Weights of a small mixture-of-experts language model, trained from scratch on English Wikipedia: width 256, vocabulary 8192.
Below are experts of layer 8 (counted from 0) of a mixture-of-experts language model. Rows are named router (the router's row for the expert), down (a neuron's output weights, with its number) and show model dimensions 0-255. Each number is 500 + 50 x the weight over its row's rms, rounded and kept within 0 to 999. Numbers have three digits each.
After each expert's rows: "comes before" lists some tokens at least twice as common just after its tokens as in all text. This comes from a sample of Wikipedia text that the model never trained on. Tokens count by the router's weight.

# expert 1
router:488600545456407481553481616562416445501634414571509483512502539553439618457474397530557526502572524559521438517496599481439427496517473387531488542463573488508485505499500494466550475456492607487631472439592502484421458423526511554500524538485489554516446468569402575551486486495434481622479544547577564421486460429463502495466483480492504496455465428633525324478515432478476579498431471450518550451567447460499456476465450552587521465476525483557569473438495533539487551563548440470556517440541509475483476439455351579531474528473624496522560518556538360533483536469526525503538471543533519490488494462472519479518454518569457504485479536515490512495473478543535527485513435391515504482482466464549544540492524498536517500555555479534506462504469502430467505534493499
down0:542464514470459449545437463515556473603547424538463451399553470476491485449555522478566520440521490473459568490434421531479501524557545544398496463473411510521517442399486554452516465571463532517549462520531559476538517496477475582549508547476469494479551546470548520551510503514544429540514466468461497526491442512534535522477508457542507533559466476565486435452489584452455487624404522510518497518584455481561499467616498526516506561578615514443547615419532423457575465466602533527499471438597556526524474498460518459538414509564494604484571573514480435428467558474526474513554481461570509513458517497642451524460478519470440481400524500470388585521440551416489590459521406457525482436517492502517376553521537467525430492535432523531485577538381467468357491520476521
comes before: ":", "==", "===", "The", "=", " =="

# expert 9
router:447450558544480543446495479525526486485604479472416442495490554557513512443522429552420504380501564461496529570478649449538480508519550450410497564501467499472534533533644459499559517510447459485510504509604521509490469466515566434567526585487525530568495465539550443455472536539480525531405467507517524506556533548520523455407547460503499454529491497547472462497497539459547470409486448444519540498462454462546452490429457517532551585592453507526570461450495605454438446532508445414466527440561512511464517547502414550551518521462466477516454496456434500472460475484548580490445496470520511553466536672500521507523549556456486599420471552502454517475469432568516448471576519570506462400527493528518477491454432534353361555457587468576480480518575496441561434500367560
down0:505450487379499526537536466506509507454474524482523471504519434471455556465466459398487608494584489520455594558443485530526549460532535566518495486484461522520456582547437544460474494516547568524466545497559527516566565493441527515544507514425497529504463572461411493491450480489489522454555484454478553495468423420419490421472532559517388565554547404541499288405484532513525492484549431476366504609529448539582505530467516484485520516433652560490481521513565533453523380511489531492563544535482472444499435378453495582433516470503586525550465519556495434497486462478508478586535460397514428524542443410534471543514422588510515507503487499548478596527528455485539429503467437461506499536484549468564503526590432547461590568482491616512496491542462446503559470504518494
comes before: " of", ".", ",", " in", " and", " to"

# expert 6
router:480496474452537569509507441475552418460646555532501505541450427425548538512493474459454492476482627469569583521436533500543460451523447483467463468436546535528519464518563560489506553533557461518541477456599443585463555553453405573521548500458479419459476482493490599522431566528513556527575498403434586479447491441547409436547432554465549369415442452436532353491420510571509495406595517428552603566544533446530535600495446575551558528501526494496488437520453552452529481523522491563484521520553533539483525455483551425492474509549420486533482541416490396447460535483544433502490494536519491496477474536456593426514535529470448555439548471518558525490550572524521368493477510517454507548529585466522466449486461459525450464481509465556521535478416478587534502554498489
down2:453545522459524481542422400457515473480539465539398544550502545482561519552556540432532546450463478532491531417559478502532455460507466516492498517620486444537568496446448447482428515559513505481484422465549446415570418478565623506537483449533507558449473515411524517417539454444514484604454556535600550433378488542590581469549532542596390587481477457502503458590535511428479473509492534593498413477428469509467590530435447494512524522515465486660456577463500596491477509434564571524552578563435445481524510540493441498484488388509462417492521462413470483532516544514477514480572477494489532442446498488443595508495408477525499504545480398544520551548417466441510457557531536448496468481564561464497459520558489453555551460576500443525408497503471568522544550507480473
comes before: ",", " |", ".", "0", "%", "5"

# expert 10
router:492476550568559450542484421549466556465567613610563465547470579470492495490487494402511606471472516477432541429567637430452494519518522402455507511514483466541495526395531510517402549479540532587463435578470509452476486442497444580422473510420517503432546522499443613467449548529413468557445437534470609527540494548493574478501467469513499443495473539450470462603568446481536475437488604483536528495479567459457440453437507485569543523580537529465592500492514461424476476475513466560425443486478465514549505415556446454434477483445556475529483470530530450433488529496578485563507454506585558525490449441405485542551604535561465543519436563393446613531468526503535550565496538497504478427521520461520513583551498553434524430471528445491495524511458527506565516388431509
down0:451468558491491528529552580535474490418607437551539482543531551498438485490502472499551436597358469438511491488457449538518580582503553540486478558508577572510539431598531468516392437421506435450447529518647389498434443517552560455449539567414462547463393623492498480513536543437521500503496490514552446504456534511516498543450537451557623492487478491502558452466518503503581489544473521537377494464502521429554473502513534500518523508515440509605511459568482412484436528478555483562528506542540569575448447527479500500471492444489411396505607469502586411459539524505541496603531492466493425429445470548455552506450516463476470548464519460466520622486460542540567546540528508491433547488499508529485512491467448513523501533427424509451566506450638432517490439479429513
comes before: " the", " ", " a", " he", " it", " that"

# expert 14
router:487529577468490492489450434536565538468490495583504571562434566459498404585511550480458463494563543498529476533413572483496662440453575456582449490394468512514465531438499476503493661476498592527527515534453491483426360467517528534487420467443515460466520499560428399509532539478550531555491466547565473512484571455561437484502600484508442461527491503513440421498492497475540501515527476526552489535607513521525486537441446559405497461445495532522564521515473586466584415540462492401467405449520454572428432443548553534477486556423525438517481428459512433600492579442421521440505426564456518551510552492491495505532528509498507416588434434496560616478468525480436456511552559520555508550490574445455511488545551471450492636513493545549514525542443465513518509504515488
down0:576539518487516503529541485525480358541443534402458466496469449563512496598513539469479562490545504498563466387497492541489455482551523442486471489489509509554471508597448468565457446509530416469496511486497512507533547460471472500458562399511447446483483444476462581531491339465522545506420422491525542572470505411453545521476478467529397517476511520575572499514549482498503554527536456523580568487471520501473414515474473482506445603524518507531512434487548508577409545470463508458508509563535528418501535567455437530508589523497558630564472503501475570571468520531477495496606489428560464550480492469499475466520550499500489478595339466444457446577415341457488571600523538519496511548469519641494534552504516458447433532488456458405593479565547435552487493589495435
comes before: "\n", "-", " The", "The", " S", " K"

# expert 5
router:515479503488479613513530426559515435442508553566537418513432411471362506495376452505462399566510646548519519524564502465458512562451549465507498467445428466507487437512579580499520511480512562480579466538461470545428534443543492571482484456516457536636557474450472460502520575541594555477490390500560509506512437542488541478480539496452478432429468527479538414561512537518491501466507496486465550500526514495473461497480563512506492492535476624454478522572551500382561571487575517505539569490574486478563554470497552536513416514530556471568459486536480454542522479435509459455603452528472489493503476425471457429575390526558474473556520460543512407504589541578472461523544383443506488550447492590452518546548496490483593474576505577565421460551505551454463441553450591
down2:573532496418538504553473460512530407480495415492572468558523571464528513592511442509429506474538467480477544509461520451457516456502499499530538526614435491495459493525528511562581460480374519346464460418503434553511471494515612492467562499523459533446540445426503568538565555564441587507490540450469440580519513603522460455506495519510536535623469526405511541473504435395471478501535488427458526437520479440552444534528548528558563434501632523490428511504405540527579479468495575430590520550450538548460525528475437499510492442596544414519523496434586454422493444553526431399515536527530510550478483521481390511530521494493498444559521590421515438521525455478489544426440444491511506476464450505538562480461487432448503521469618465563480466580470564490478566459615506
comes before: "9", "0", "-", "=", " States", " York"

# expert 4
router:499482478442620527476489481556502513540554541654535451420488513407504533486476422537541430454496538526539577592464485463535521491508501471451449546486529517592451498516519450587504506522529562533532484577511512490420498545485439498541451617538470428490504490569441549558444541517478433457460454569464549537403429509555535465463517477423454503484504474432469330464489449536495512591442461532617567515512412499513447517483396495470495483501499563546523601546506520498542547499532511515533600540544429457580444457457469404457549470494502470533504450508511492499445581475514497440449469468380528564436466633481515494457516567534486556493520485508456514572464538477437474605481531538487421520601524514584549600484414515516444516540419546524376562532497458514427527466500579
down2:540425413456534497414478525494450469459503526491528511475451510580486479524548415483421476564576546504553486532526494526503504469520584504537528476526451528430597469438569510427472492487555512518479464565482457524539484458577459449506489412466388460513476536387598561546484472384474545462515545505469485529518430526478534541527545474574433459512520410536445436535445468424508598474542520448440533500617485607585522536486565500387498573497567532423563537547458477521538491383506466518496384506422496401533532511464592447457498578487562456537570541524483520427516484597452469476455471536597509532482560520467480429473555435477605461499535496501516576422512487503489562520543507479535467582457544469478550498513407495539508520434455546324609471487446535493447488531572488
comes before: "9", "8", "7", "6", "5", "0"

# expert 11
router:432473487513507575597449530593411483426592538627477508491511502493570549465496481517558445430564495497536613550552538372498531438495488527432469546492425456472494442463496433480598533489472598513564477460476478474511475405575470422451517500599427433520518535573531536478440452477544518477399484460457585501493545562474595491503506501555530508536498511547516433443477602428521529486433478529556481456521531470472529561522378515481544429490435580484514512477585507441540451465514433443533475481574569502453492490525505476531516470525426499646512380500422536473549502468502545476403484520512487471544544488473526437535501573503459595518445414402555557523587506511495457457504501476424443514572437553528611432542526506443421488526516492569439527503562502478553513508423579
down2:493496490446480472555538482424443483530379514402478456505483547449482462512473488474508510475444438549606472512468440512536536500459477417534496503529515489478507428487465454510453491495541597571464512501424486410506510499447530569475543589442531480589568504478498543577561462554576479476509417448560498459401492414529448516431533495453466559442581510563575517495513525544489468492517554581467483535434438571664433623458445531579527494491537459579496499467446514480443550552386537517521445571463496558482564594477577534566451442619496447546483505528516481448498463514482452518503429536421586484533447447450472464476425487559571471572568543451526468531566554430519486595564445534537443430476536582580431552534464487483510479536446559385550455526429460408477492497477556
comes before: "|", " of", "\n", " The", "ing", " in"

# expert 3
router:470398623441479554499550502578504417520380405478503471473454489488387543460506477463418543527555492509498485544495485464434533573504482484503545544489507390561558522368593508547508574508537505519517442521522583499556509533544475507569433529481443525449505405475453519486465509477527517535441463546530557593528549536543508471546500455519479493437492545457496352502585520442468583595588469539489515529499435570579580551487616491576602476542508520530482575453477551431443407504472513508560410467397528500439444499486459554505502483457505453577458537484483520457596546439541543539461522494488514467498493504448510452505519489445573483516418510614545583578558590496504521556609497509475413374452511458562519470511466479471463458412517480448516534469534451553471462564483485
down0:587508533499531559460521580525502526524476489496551500490550428434508518525456626471550463473544516518508428488498423545570487448477547480469413443556489520495539556536471443518460431526566481515474502424469452403472455502389572570494599554465504517526565588553535397432501479473429459447475529503516495410518448525484569517498534591463506526499478482489417506450426386535531440451460501452587426524535519550496452526496455494543306471445428373592530576478513502505537598537510492463506556477459510504457548520421569498447461491435418523549470490526592516477600512594448509416552527470419431536533440481546520554567559457492522462508541555438379556570486494462421531465528573533593575517496473413466497525522530526528527485529517566598452542540467462503509449494531489
comes before: "1", "2", "3", "4", "5", "6"

# expert 15
router:388472481536457532538574454539434504471539467474517385482527501482446474443479446646500526476479472539587458484494609510480503521432456450475521539496463529521521500470562504511513546493512547462558559489555451505458538445533488552499509500439531534542513530475480524535461595419541496505510471542563483446449522503435476389461497529488418524445440484560487453555498507559535510439472532472480649427465551472514436508556563579559523468428480572449464430477455522400675528423500430499500457515549475483540445548498452481461519503452590385506439527433438480521520466501509496320505493414502503477504494597532575441496497600441515528513521500581537617538450561574518540594494490498419522473472479566487514549494566554494464564413589503488532575484426438495501489572394466
down0:575527397511546436506489410492502400552480567552546524517551514506511533472509470393583571573448563557540433483517601430536537491543504540368418472458397504472481482438540494496579500475472426493558552477483501522562567516492569525491538458578483436529471430452521605483542437584441518476478524488509492458556441529449455418486520504507438546479442534456447540500466535512535486470508538514445415569495516525514608508457487462530540514447604460541466526548431672598459560499522541516553388508480490486572515476623477493495453487524518529537491418502554442438382477468500562573508474586593575510516503485423459459512542464514489491503491469452543362450471496461423521407480483512475531508476406526480564505506476561428398549532472472481522452461475408516560489490489568
comes before: " by", " a", " to", " in", " as", "ed"

# expert 2
router:536498465476523538513541458514424443393544528471477448512474483514442538554449478474410510488507592547616575567522630414541486528496519575548515556474498610531466406505498471593531494492484481499488507436615450548385467458476451552579495519509535446398648472457460532459424546578476540538471589441551608428537430518557525492543485498445464525403397462470520454526505536605525477547581448478543438462546529497466502493430507557603447507536591467529486442530434508534594484518468406577474530549456476482509538494456523421559430551428514477506532511522508474449550538431517494511485518513432501423495501521451462515545555502441415504572518454495543579519557484502419501534485444545513568397458530469480516431502415451443444518415574462551449490514431547532485495474466511
down0:584491443538510507452490543448527443453414433490449490556476441494501514513419511486451497529523443485523468504467486472408526453487471581473547464597455624557548455555446512466462528518618523521502483568466511558471489555463580540567543486509501542549453449510456519594478570417429495452435576567513517501509403402561465494536533626440485459559522486578490670483474515601467500538463527464434485565449512530529470468436624453427505486488393474484539464480492532521472521507592460621461463553467537501454492513474494426506447517550603469486540470461507558445486468486498543565469556521592431455508525500530462565472443423497533492496459505599532461616418459439510533613434439487465542483550568408463498422515494510527477550588477600435552476524428524494527501549506508
comes before: " (", " |", ",", "'", " was", "i"

# expert 13
router:541492432497409518374451473456470429555501550555511413500507572474489471507559459525524529462558571517446582512542586471493514477547435603517548525437503541557454590546437477570511506558427512437538498533596592483488505412494385494506509503522515524523481501573464562462523505540518485484460507372537463504471482459521539345599493527408460488476440487446521371569475504470463496516448449548474516509478375531570497608561569525491506466514490494533526500422549531503543483538486460477528486534475421426570600572625474553486471522455429547579539533530465455480515484451501557471500545565492537420483488590514521524536512524477442560556442450536544506495502426484416552509543402484551497525534445480547480439519491466471537502526640493581388424523548482431443458522421533
down0:495494504469462483616543529558519428451559521485494486568452554474484431487567528574488491514509480553534484507395469503496416605447477593502516440417496456466455425545499493480488522495510420511491459500565495552512438470415400512580419457509566538558550537540455540595564486459507449479491519390477521553494475431507535527471505431569521462510448469545514592498515529450420584442486566454425528524497498447540447490552547459477566501542497454547561565552514502495520418507525491488522478502508553481469477641516510418512550553519428457590487590543474485494579534434441526570523451544342494491502583518468486354525446523531440489579508445509548481540561502412612526505490481459537521502429436488458587483460441439453535482580424501571519515421638449420475543468553558
comes before: " |", "\n", " (", "ia", " /", " League"